Experts of a small language model.
Size: 13 layers, width 128, vocabulary 4096, 32.6M parameters.
Experts: 32 experts in each of 13 layers, 192 ReGLU neurons an expert, 1 pick a token, a softmax router.
Below are experts of layer 8 (counted from 0) of a mixture-of-experts language model. Rows are named router (the router's row for the expert) and show model dimensions 0-127. Each number is 128 + 24 x the weight over its row's rms, rounded and kept within 0 to 255.
Before each expert's rows: a language model's description of what the expert responds to; "gets" lists some tokens that make up at least twice as much of what it gets as of all text. This comes from a sample of Wikipedia text that the model never trained on. Tokens count by the router's weight.

# expert 13
It responds to: Short cells in sports tables: dashes, position codes like DF and MF, country codes like ESP, year and number digits.
gets: "0", "A", "R", "N", " | —", "L"
router [132 108 124  94 105 103 122 136 167 116 137 159 149 119 168 166 100 121 138 119 156 132 136 106 157 157 138 145 143 156 157 173 121 154 119 112 119  91 161 141 108 188 121 194 125 135 117 117  74 138 153 148 109 108 146 114 150  96 116 153 152 101 184 148 131 104 136 102 176 140 130 144  96 144 149 101 123 126 160  99 117 119 150 139 117 107 109 131 133 104 132 100 143  83 103 155 139 118 165 145 142 139 128  92 160 119  79 127 171 145 148  99 145  99 137 114 131 121 133 129 142 137 126 148  89 108  90 145]

# expert 17
It responds to: Hyphens joining compound words, plus colons, dashes and list bullets: Taiwanese-American, cross-jurisdiction, zero-emission, "– 10.96%".
gets: "-", ":", "–", " |", " \"", "/"
router [128 115 160 162 134 143 117 150 119 107 199 145 121 106  90  99 125 103 128 173 143  92 128 130 101 110 155 124  95  98 150 118 131 151 117 149 137 158 120 131 119 130 131 140 139 136 137 163 132 177 126 114 113  99 132 141  96 110 171 191 128 146 142 117 169 116  77 142  92 169 114 127 157 174 126 161 124 158 110 127 113  90 153 112 143 119 123  88 120 118 135 125 136 139 122 125 149  99 128 179 140 120  99 153 130 149  75 132 120 122 128 124 122  91 115 113  81 125  90 149 121  87 130  86 100 141 149 120]

# expert 23
It responds to: Separators within and around numbers and table cells: dollar signs, thousands commas, pipes, "ft", degree signs, and non-Latin byte pieces.
gets: " | ", ",", "–", " $", "; ", " "
router [116  97 121  98 123 121 116 139  81 134 138 144 109 142 124 138 133 182 150 100 138 148 144 120 102 131  96  93 191 183 118 167 152  96 123 159  87 153 136 133 117 183 147 105 153 134 128 134  91 126 126 130 120 111  80 156 151 167 156 136 138 148 127 119 145 143  90 137  88 119 134 157 131 158 176  94 110 144 132 129 134 157 135 108 155 127  94  95 126  95 131 104 150 110 135 103 118 128 107 127  94  96 122 133 123 111  89 114 162 162 163 121 123  95 121 153 135 150 101 107 109 138 127 170 155 150 101 150]

# expert 19
It responds to: Word pieces like -al, -el, -il, -if after a consonant, e.g. Guad-al-ajara, reciproc-al, therm-al, civil, Pal-ace, plus sentence-final periods.
gets: "al", "el", ".", "if", "il", "er"
router [ 84 176 158 174 168 101 156 111  97 119 117 157 133 137 113  98 146 125 161 113 102 103 169 121 122  79 154 109 104 153 163 103 100 143 175 133 123 113 133 106 151 103 132 123 125 150 104 117 149 129  94 127 110 163  96 149 120 129 136 141 151 131 154 125  90 150 139 157 101 108 118  99 145 129  88 112 119 123 113 137 138 157  90 200 148 103 162 157 154 144 140 112 104  86 136 130 119 123 135 106 134 176 143  94 141 117 117 151 102 133 165 137 106 135 167 106 123 107 115 133  93  89 130 135 107 128 148 140]

# expert 30
It responds to: The article a/an with preceding prepositions (with a, to a), numbers like one, colors red/white, and pieces after d like d|om|estic.
gets: " a", " an", " as a", " one", " red", ", a"
router [136 148 178 117 119 147 114 161 119 174 156 149 114 145 138 118  88 126 165 128 136 106 118 160 140 102 121  94 133 132 163 148 117 174 114 124  93 118 106 130 141 115 127 143  81 118 142  96 147  95 127 145 172 124 117 144 171 113 125  92 167 158 147 132 120 144 178 146 119  90 113 140  84 143 160 119  97 108 119 100 121 116  94 134  94 115  99 107 146 143 139 157 141  98 103 117  57 155 101 134 169 135 145  90  89 118 155 102 136 124 119 153 130 159 144 141 124 146 100 120 134 112 142 163 147 137 145 160]

# expert 31
It responds to: Single line breaks ending list items and table rows, such as in see-also lists, name lists, match results and election tables.
gets: "\n", "\n\n", "| ", " |", " |  |", ")"
router [177 129 116 123 122 159 110 144 148 122 131 129 177 146 111 153 103 117  93 118 117  85  91 111 101 148 157 130 144  99 120 109 166 128 102 139  85 140  84 142 105 118 150 121  88 176  82 133 166  97 134 114 101 151 154 110 100 162 140 144 107 163 120 177 130  85 104 107 128 103 112 125 110 115 146 102 129 118  94  95 109 141 139  98 135 143 133 177  92 106 114 126 116 126 127 145 151 138 155 136 108 121 151 175 186 149 106  91 139 143  98 117 135 132 167  98 150 144 142 104 122 110 137 128 145 150 124 128]

# expert 12
It responds to: Tokens for the letter l or L, plus dr, bl, sl onsets, as in short|l|ist, -l|anguage, Dr., and capital L starts.
gets: "l", " L", " l", "L", "r", " | L"
router [102 184  98  91  93 121 159 107 142 109 123 178 129 131 146  99 142  81 130 160 123 114 157 118 141 103 123 139 128 101 154 101  98 151 120  81 154 149 119 161 160  96 128 120 172 133 185 112 122 112 110 152 146 137 120 164 113 113 156 107 135 117 103 131 139 107 121 115 134 123 155 139  83 122  95 118 149 166 127 102  97 117 114 146 178 159 116 124 104  94 163 116  91 172 102 131 100  88 116 119 165 132 115 141 125 130 123  94  91 121 113 175 111 125 136 121 145 118 140 136 159 123 113 125 104 171 139 121]

# expert 28
It responds to: Capital F or W starting a word or name, often right after a table pipe, dash or line break, e.g. Female, Flyweight, Fili, Wittels.
gets: " F", " f", " W", "F", " | F", "W"
router [127  97 144 129 135 114 138  93  90 105 156 113 123 122 128  76 144  98 132 132 151 115 154 130  82 101 123 155 110 168 140 115 140 138 107 146 115 100 133 126 142 157  73 105 125 176  91 136 111 141  94  83 135  80  80 126 155 104 139  91 109 112 168 132 126 108 150 101 107 151 169 114 172 131 156 131 152 122 136 119 127 142 118 142 121 149 118 133 130 151 120 126 145 179 134 148 175  73 154 124 126  90 126 133 106 146  86 135  99 153 150 140 147  98 143 112 132 131 164 140 122 172 130 151 128 103 159 105]

# expert 20
It responds to: Prepositions right after a noun or verb, especially for, of, to, with, by: War for Independence, Marshal for Vermont.
gets: " of", " for", " to", " by", " of the", " with"
router [140  87 140 129 111 123 135 137 143 153 130 141 122 138 108  90 128 109 161 104 131  98 133 136 119 141  78 162 135 140 138 135 122 109 170 134  94 172 175 140 138 136 130 148 129 108 164 134 125 146 129 107 108 117 104 124 144  91 136  96 102  95  97 100 120 161 125 161  99 149  96 102 136 143 115 134 120 142 133 167 138 103 180 136 137 129 111 171 141 111 135 152 103 178 105 186 125 139  87 146 120 146 145  68 113 168 139 130 149 133 135 106 125 121 134 108  71  90 148 127 111 107  76 160 115 145 170 141]

# expert 18
It responds to: Single-letter or short word starts, chiefly t, d, T, D, tr, j, opening ordinary nouns like t|imeliness, tr|ade, T|emple.
gets: " t", " d", " T", " D", " tr", "at"
router [123 141 161 147 137  93 105 110 119 153 160 128 131 154 161 180 110 118 153 131 139 153 158 162 144 132 113 184 133 113 134 141 122 114 145 167  99 148  94 102 110 176 125 128  80 164 129 121 112 112 120  95 156 148  70 114 123 132 113 158 123 103 113 108 122 151 144 133 113 139  99 171  67 169 155 162 101 128 131 111 100 156 117 119  87 145 120 151 125 107 125 129 100 126  87 118 124 119 100 121 149 110 119 157 147 134 114  93 134 108 147 173 138 108 156 147 149  96 105 135 129 171 173 111 104 147 116 128]

# expert 21
It responds to: Pieces of personal and place names, especially starting with G or M, such as M|od|ena, Mc|N|ichols, R|og|er, Mark, William.
gets: " G", "od", "og", "ill", " M", "d"
router [100 132  98 160 149 117 148 164 152 142 135 118  98 152 141 113  84 162 147 137 113 116 142 114 117 103 153 155 131 125  99 113 108 115  91  75 124  90 166 122 116 129 115 135  97 129 127  97 119 136 154 120 123 160 185 147 161  97 110 146 160  93 102 132 146 122 140 100 111 133 126  81  91  88 176 145 159 109 125 161 142 106 110 128  95 128 142 165 158 157 133 130 163 114 174 128 115 118 128  92 128 121 102  90 125 113 142 166 128 149 119  98 129 147 126 166 156 132 110 131 137 171 153 103 136 156  83 107]

# expert 4
It responds to: Cyrillic and Greek letters inside non-Latin words, plus pieces of foreign names and nationality words like Russian, Soviet, -istan, Georgian.
gets: "ov", "an", "ar", "as", "ian", "ik"
router [147 150  95 125 124 138 132 140 136 159 100 132 112 138 110 139 181 114 140  96 149 153 136 110 152 171 156 132 109 140  94 105 170 133 132 170 120 131 174  95 136 138 121 126 168 160 127  91 129 161 140 136 125  90 124 107 137 104  84 150  88 129 114 111 161 178 115  95 164 153 126 153 102 152  71 118 126 164 137  98 133 105 102 123 162 126 129  90 145 114 175 160 112 106 146 113 142 127 158 146 146 104 143 131 136  95 149 109 161 127 129  85  96 128 113 166 154 116 161 148 136 126  93 114 131 159 107 122]

# expert 25
It responds to: Double line breaks and == heading markers ending infobox or career sections in biographies, plus list dashes and table pipes.
gets: "\n\n", "===", "==", ")", "\n", "|"
router [100 165 142 146 128 133  95 123 135  94  94 120 157 135 160 151 154 149  85 135 107  86 132 151 123 144 128 104 144 152 146 149 111 104  93 150 158 108  98 168 104 170 143 150 149 124 169 174  95 121  95 121  82 104 135 157 140 121 132 106  89 153 133 130 108 121 129 172 155 132 140  92 131  99 135 133 119 120  91 115 101 117 185  81 139 123 104 120 132 135 146 188 132 156 150 152 109 135 105  99 148 124 115 101 137 126 101 155 140 146 100 102 125 113 134 146 154  98  88  89 110 103 158 147 122 129 122 135]

# expert 5
It responds to: Vowel-cluster pieces inside words and surnames, often after a capital, such as ain in Saints, Wainstein, and en in enlarged, energy.
gets: "ain", "ine", " en", "au", "an", "ight"
router [101 127 127  90  88 108 134 111 138  94 133 128 154 151 152 144 145 120 134 100  71 138 171 127 140 161 122 120 121 148 127 133 137  87 113 165 121 123 134 113 126 120 128 130 110 149 115 129 142  99 167 155 182 130 108 155 123 135 102 119 137 143  84 111 121 141 144 149  98 129 102 116  95 159 122 155 147 122  89 185 145 151 165 167  82 122 130 140 164 184 117 100 146 166 104 119 190 110 117 125 110 133 107 159 110 117 141 147  86 114 167 103 151 114  98 126 122  85 137 136 169 127 120 126 136 113 161 138]

# expert 7
It responds to: Middle pieces of verbs and nouns before endings like -ed, -ing, -s, e.g. sw-ap, coll-ap-ses, Ch-art-s, kill, perform, cover.
gets: "ap", "ow", "ut", "ip", "op", "anc"
router [108 158 142 142 136 130 144 126 129 165 156 121 129 115 100  78 144 145 111 108  86 163 130 107 122  98 141 138 140 125 108 124 148 110 147  97 120  96 123 125 123 117 102 114 119  80 126 125 170  81 161 148 110 175 180 126 124 134 103  97 146 113 123 126 112  95 139 140 170 148 144  87 154  99 165  94 140 126  99 143 167 125 164 142  80 105 146 116 158 115 117 124 160 105 121 102 137  96 132 160 123 165 145 155 121 116 137 136 158 114 104 146 178  87 120 170 138 111 154 149 136 121  90 166 120 130  83 123]

# expert 22
It responds to: Taxobox lists of biological classification: line breaks before Subclass or Species, genus and family pieces like -idae, species, Genus.
gets: "us", "a", "\n", "idae", "ia", " species"
router [158 110 155 137 140 146 112 110 153  97 124  72 148  98 119 155 108  88  78 110 125 154  98 134 141 133 158 147 100  96 105 130 137 126 138 125 140 113 127 159 113  89 125 167 119 147 163 136 126 111  84 107 105 164 113 161 170 175 134 111 130  85 112 132 124 150 131 142 140  63  90 165 153 106 132 145 132 114 138 114 152 117 123 100 137 112 129 118  67 147 120 162 144 125 114 152 134 151 104 133 133 110 137  94  99 127  96 148 143 121 152  92 105 163 115 141 135 158 127 165 180 121 150 122 135 114 105  94]

# expert 1
It responds to: Word-start pieces after P, p, Sp, sp, mostly o or a, e.g. Sp-o-iled, P-o-etry, sp-ace, dem-, pract-.
gets: "o", " sp", "ers", " p", " Sp", "s"
router [138 131 144 158 136 153 131 124 139 108 108 130  72  95 169 151 102 133 155 129 162 112 105 158  97 131  84 131 104  72 114 158  95 111 116 128 131 145 135  87 107 120 139 108 116 130 138 116  95 104 102  99 140 146 127 128 109 140  89 147 152 132 178 107 111  95 160 154 184 147 125 147 136 148 123 173 146 142 154 100 116 135 113 156 144 148 117 123 134  99 103 110 140 123 105 146 127 165  96 143  93 170 116 165 150 125 177 109 150 150 139 135 166  98 157 129 127 116 118 107 122 103  78 159 159 103 144 126]

# expert 0
It responds to: Verb particles and common action verbs, especially up, out, off, back after make, take, took, plus verb endings like -ed, -ing.
gets: " up", " out", "ing", " back", " off", " took"
router [111 123 156 127 155 107 145 102 107  98 100  67 148 148  95 164 133 152  98 124 159 139 102  80 197 115 111 119 117 164 147 133 136 137 100 133 122 125 149 160 113 111 141  75 105 119 123 125 143 117 130 141 142 147 158 100 162 131 123 122 146 149 135 112 127  78 105 172 111 162 143 121 127 113 129 119 134 113 108 105 191 102 123 142 107 128 114  91 124 122 129 125 119 131  96 113 130 148 125 117 119 157 134 134 156 165 166 117 158 138 122 114 113 117 120 132  90 105 176 101 136 120 134 146 186 175 113 177]

# expert 29
It responds to: The word in or on before dates, years, and places, plus the first digit of years and day numbers: in June 1967, on 21 September.
gets: " in", "1", " in ", "2", " In", ", "
router [153 132 179 106 128 133 129 145 161 159 146 112 154  94 109 163 138 189 140 135 122 126  84 171 131 146 109  94 186 121 164  92 156 125 137 164  98 124 124 131  78 117 141 141 140 120 136 160 103 176 115 115 121 140 145  96 130 165  92 115 106 124 160 114  98 142 110 117 128 122 114  92 146 125 140 151 129 130 103 182  98 106 118 135 151 100 116 120 147 140 129 106 133 137 132 136 135 145  94 161 108 127 135  98 153 161 153 135 109 143  92 131 124 113 127 118  77 139 159 147 108  94 176  79 126 108 128 137]

# expert 8
It responds to: Decimal points and digits in map coordinates and numeric tables, especially the decimal degrees after "/": 40.075°N, 81.57861°W.
gets: ".", "8", "9", "6", "0", "7"
router [145 124 152 136 105 109 134 118 134 179 156 159 106 133  84 141 121 104 148 132 115 152 143 109 103  78 118 133 159 125 116 138 166 135 111 101 145 152 129 124 161 123 106 100  79 133 135 152  83 169 122 141 123 118 119 133  97 157 139 134 115 132 113 168 133 110 129 126 142  98 155 151  97 138 140 105 150 160 102  89 138 126 166  72 123 104 191 149 167  93 131 109 108 106 173  76 117 133 181 104 122 159 152 126 136 131 112 133 124 136 158 133 128 155  80 157 127 154 100 122 149 122 134 109 128 121 162 154]

# expert 16
It responds to: Diacritic bytes and pieces inside Polish, Czech, Hungarian and Balkan names, e.g. Łęczna, Kateřina, Kovács, and name starts like Fran-, Kar-.
gets: "z", "j", "á", " Al", " Mar", "r"
router [164 160  95  92 114 110 144 146 144 101  92 110 116 139 114 167 175 123 156 158 140 157 137 121 146 134 115  94 144 181  88 133 128 128  72 112 137 140 140  80 131 104 160 144 132 121 126 115 142 137  95 113  99 113 130 139 136 136 104 118 129 144 152 142 143 169 115 104 117 103 105 145 122 147 140 126 156  95 163 163 138 111 116 125 153  79 132  94 121 138 130 130 126 117 111 146 130 106 156 139 150 114 104  82 143 111 180  93 114 145 145  83 115 153 152  94 161 121 155 106 106 110  80 133 106 186 152 139]

# expert 24
It responds to: First single-letter pieces of words starting sentences or names, often in species entries and biographies, like C|heney, S|arah, b|ularra.
gets: " c", " H", " B", " C", " S", " N"
router [150 118 145 126 103 130 128  89 137 128 132 108 107 136 146 121  67 141 105  92 145 142 156 116 157 101 121 136 130 103 162 122 138 179 108  94 133 110 128  90 116 111 182 152 140 134 118 160 110 165 130 143 161 113 122  80 117 106  73 109 101 128 126 156 143 167 161 160 125 124 116 139 139 144 158  85 135 112 141 115 120 162 159 105 135 131 146 154  98 105 104 131 113 132 135 131 158 142 135 118 137  77 156  92  96 158 134 104  84 130 107 116 120 123 142 176 148 155 134 154 159 102 146 131 122  89 157 178]

# expert 6
It responds to: Inner word pieces like ol, ir, ur inside words and foreign names, such as ev|ol|ved, Bornh|ol|m, H|ur|ricane, belie|vers.
gets: "ol", "ir", "ur", "m", "ro", "che"
router [111 146  78 105 140 153 149 145 111 133  87 147 125 114 118 141 121 150  98 128 113 149 129 134 121 132 119 110 128 120 142 148 103 147 184  86 186 125 145 159 173  96 147 107 143 134 101 114 147 144 157 120 153 127 119 138 116 122 111 124 184 143 139 124  79 164 136 137 145 128 151 113 118 102 104 116 115 107 139 169  90 133  69  96 137 154 138  88 153 102 118 140 154  81 130 131  78 130 169  87 146 158  92 144 132 135 153 111 116 149 129 140 174 107 120  90 129 133  91 110 145 104 132 114 157 125 154 113]

# expert 2
It responds to: First letter of a word split into pieces, mostly capital E, O, A, U, I starting titles or names: Eternal, Opposed, Ohtani.
gets: " E", " O", " A", "E", "O", " Pro"
router [119 101 105 131 120 159 122 106 117 133 146 116 106 116  92 142 127 112  94 153 141  85 151 121 122 134  87  96 121 145 147 110 100 137 107 103 144 152 120 129 110 151 107 114 153 110 117 134 139 134 174 129 165  78 124  87 126 156 184  88 166 113 173 162 160 106 111 122 121 128 115 126 128 104 163 163 135 103 160 148 117 121 114 112 135 162 119  74 106 117 106 160 144 192 105 174 114 131 165 143 150 107 116  87 112 125 110 155 118  96 130 148 114 118 131  79 127 137 135 153 104 150 147 126 116 121 173 110]

# expert 14
It responds to: Consonant pieces inside compound words and names, mostly h, th, ch, sh after another consonant: Goldhouse, Rawhide, Lighthouse, Dhulipgarh.
gets: "h", "th", "b", "ch", "st", "w"
router [100  94 102 142 133  90 140 147  77 108  95 105 113  90 186  71 175 140 127 141 120 154 145 160 118 139 142 126 124 106  96  95 135 112 110 163 127 124 138 162 107  98 169 147 143  95 148 133 152 119 142 183 134 127 140 133  72 123 118 152 118 140  82 126 120 139 108  80 130 133 155 107 119 128 122  92 154 126 107 137 141 145 165 162 136 153 138 102 114 125 145 126 137 136 150  92 138 120 153 131 117 115 170 148 125 103 131 140 113  99 106 133  98 179  98 159 107 114 109 173 145 156 112 146 140 123 137 102]

# expert 10
It responds to: Inner syllables of long Latinate words before suffixes like -ation, -ity, -ion, e.g. effic-i-ency, obsc-en-ity, nut-rit-ion, activ, author.
gets: "i", "in", "ation", "on", "ion", "or"
router [136 178 120 100 141 146 125 122 138 161  92 153 133 154 139 133 152 149 103 134 162 128  76 122 152 129 150 125 132 102 112 134 139 154 133 152  97 101 120 123 133 164 117  98  89  88  92 116 133 164 147 135 127 163  97 146 111 100 131 115  92 118 139  93 117 129 142  98 147 144 113 148 146 107  70 103  97 141 109 179 136 147 128 124 134 175 122 154 140 155 129 133 134  87 111 159 129 151 153 158 150 150 161 174 144 105 126 134 127 125 151 183 126 126 122 126 138 136  73 150 144 142 164 127 137  74 175 111]

# expert 27
It responds to: Coordinating conjunctions and, or, but, & joining list items or clauses, as in Cast and characters, more or less, greater than or.
gets: " and", ", and", " or", ",", " &", "s and"
router [132  95 102 105 118 125 160 118 115 111 174 135 165 134 101 119 137 150 123 126 120 121 125 170 141 130 125 156 127 131 126 119 137 123 167 142 123 111 102 126 140 101 174 163 123 103 137 138 112 153 137 130 108 138 184 100 135 122 188 157 108 133  75 146 149 160 141 152 103 134  80 119 106 119 107 166 115 173 105 123 152 106 141 152 119 130 118 153 148 155 171 124 106 167 175 137 160 143 111 126  68 118 121 107 112 124 154 142 105 168 141 131  85  98  88 130  99 139  84 128  98 145 114 110 115 126  85 137]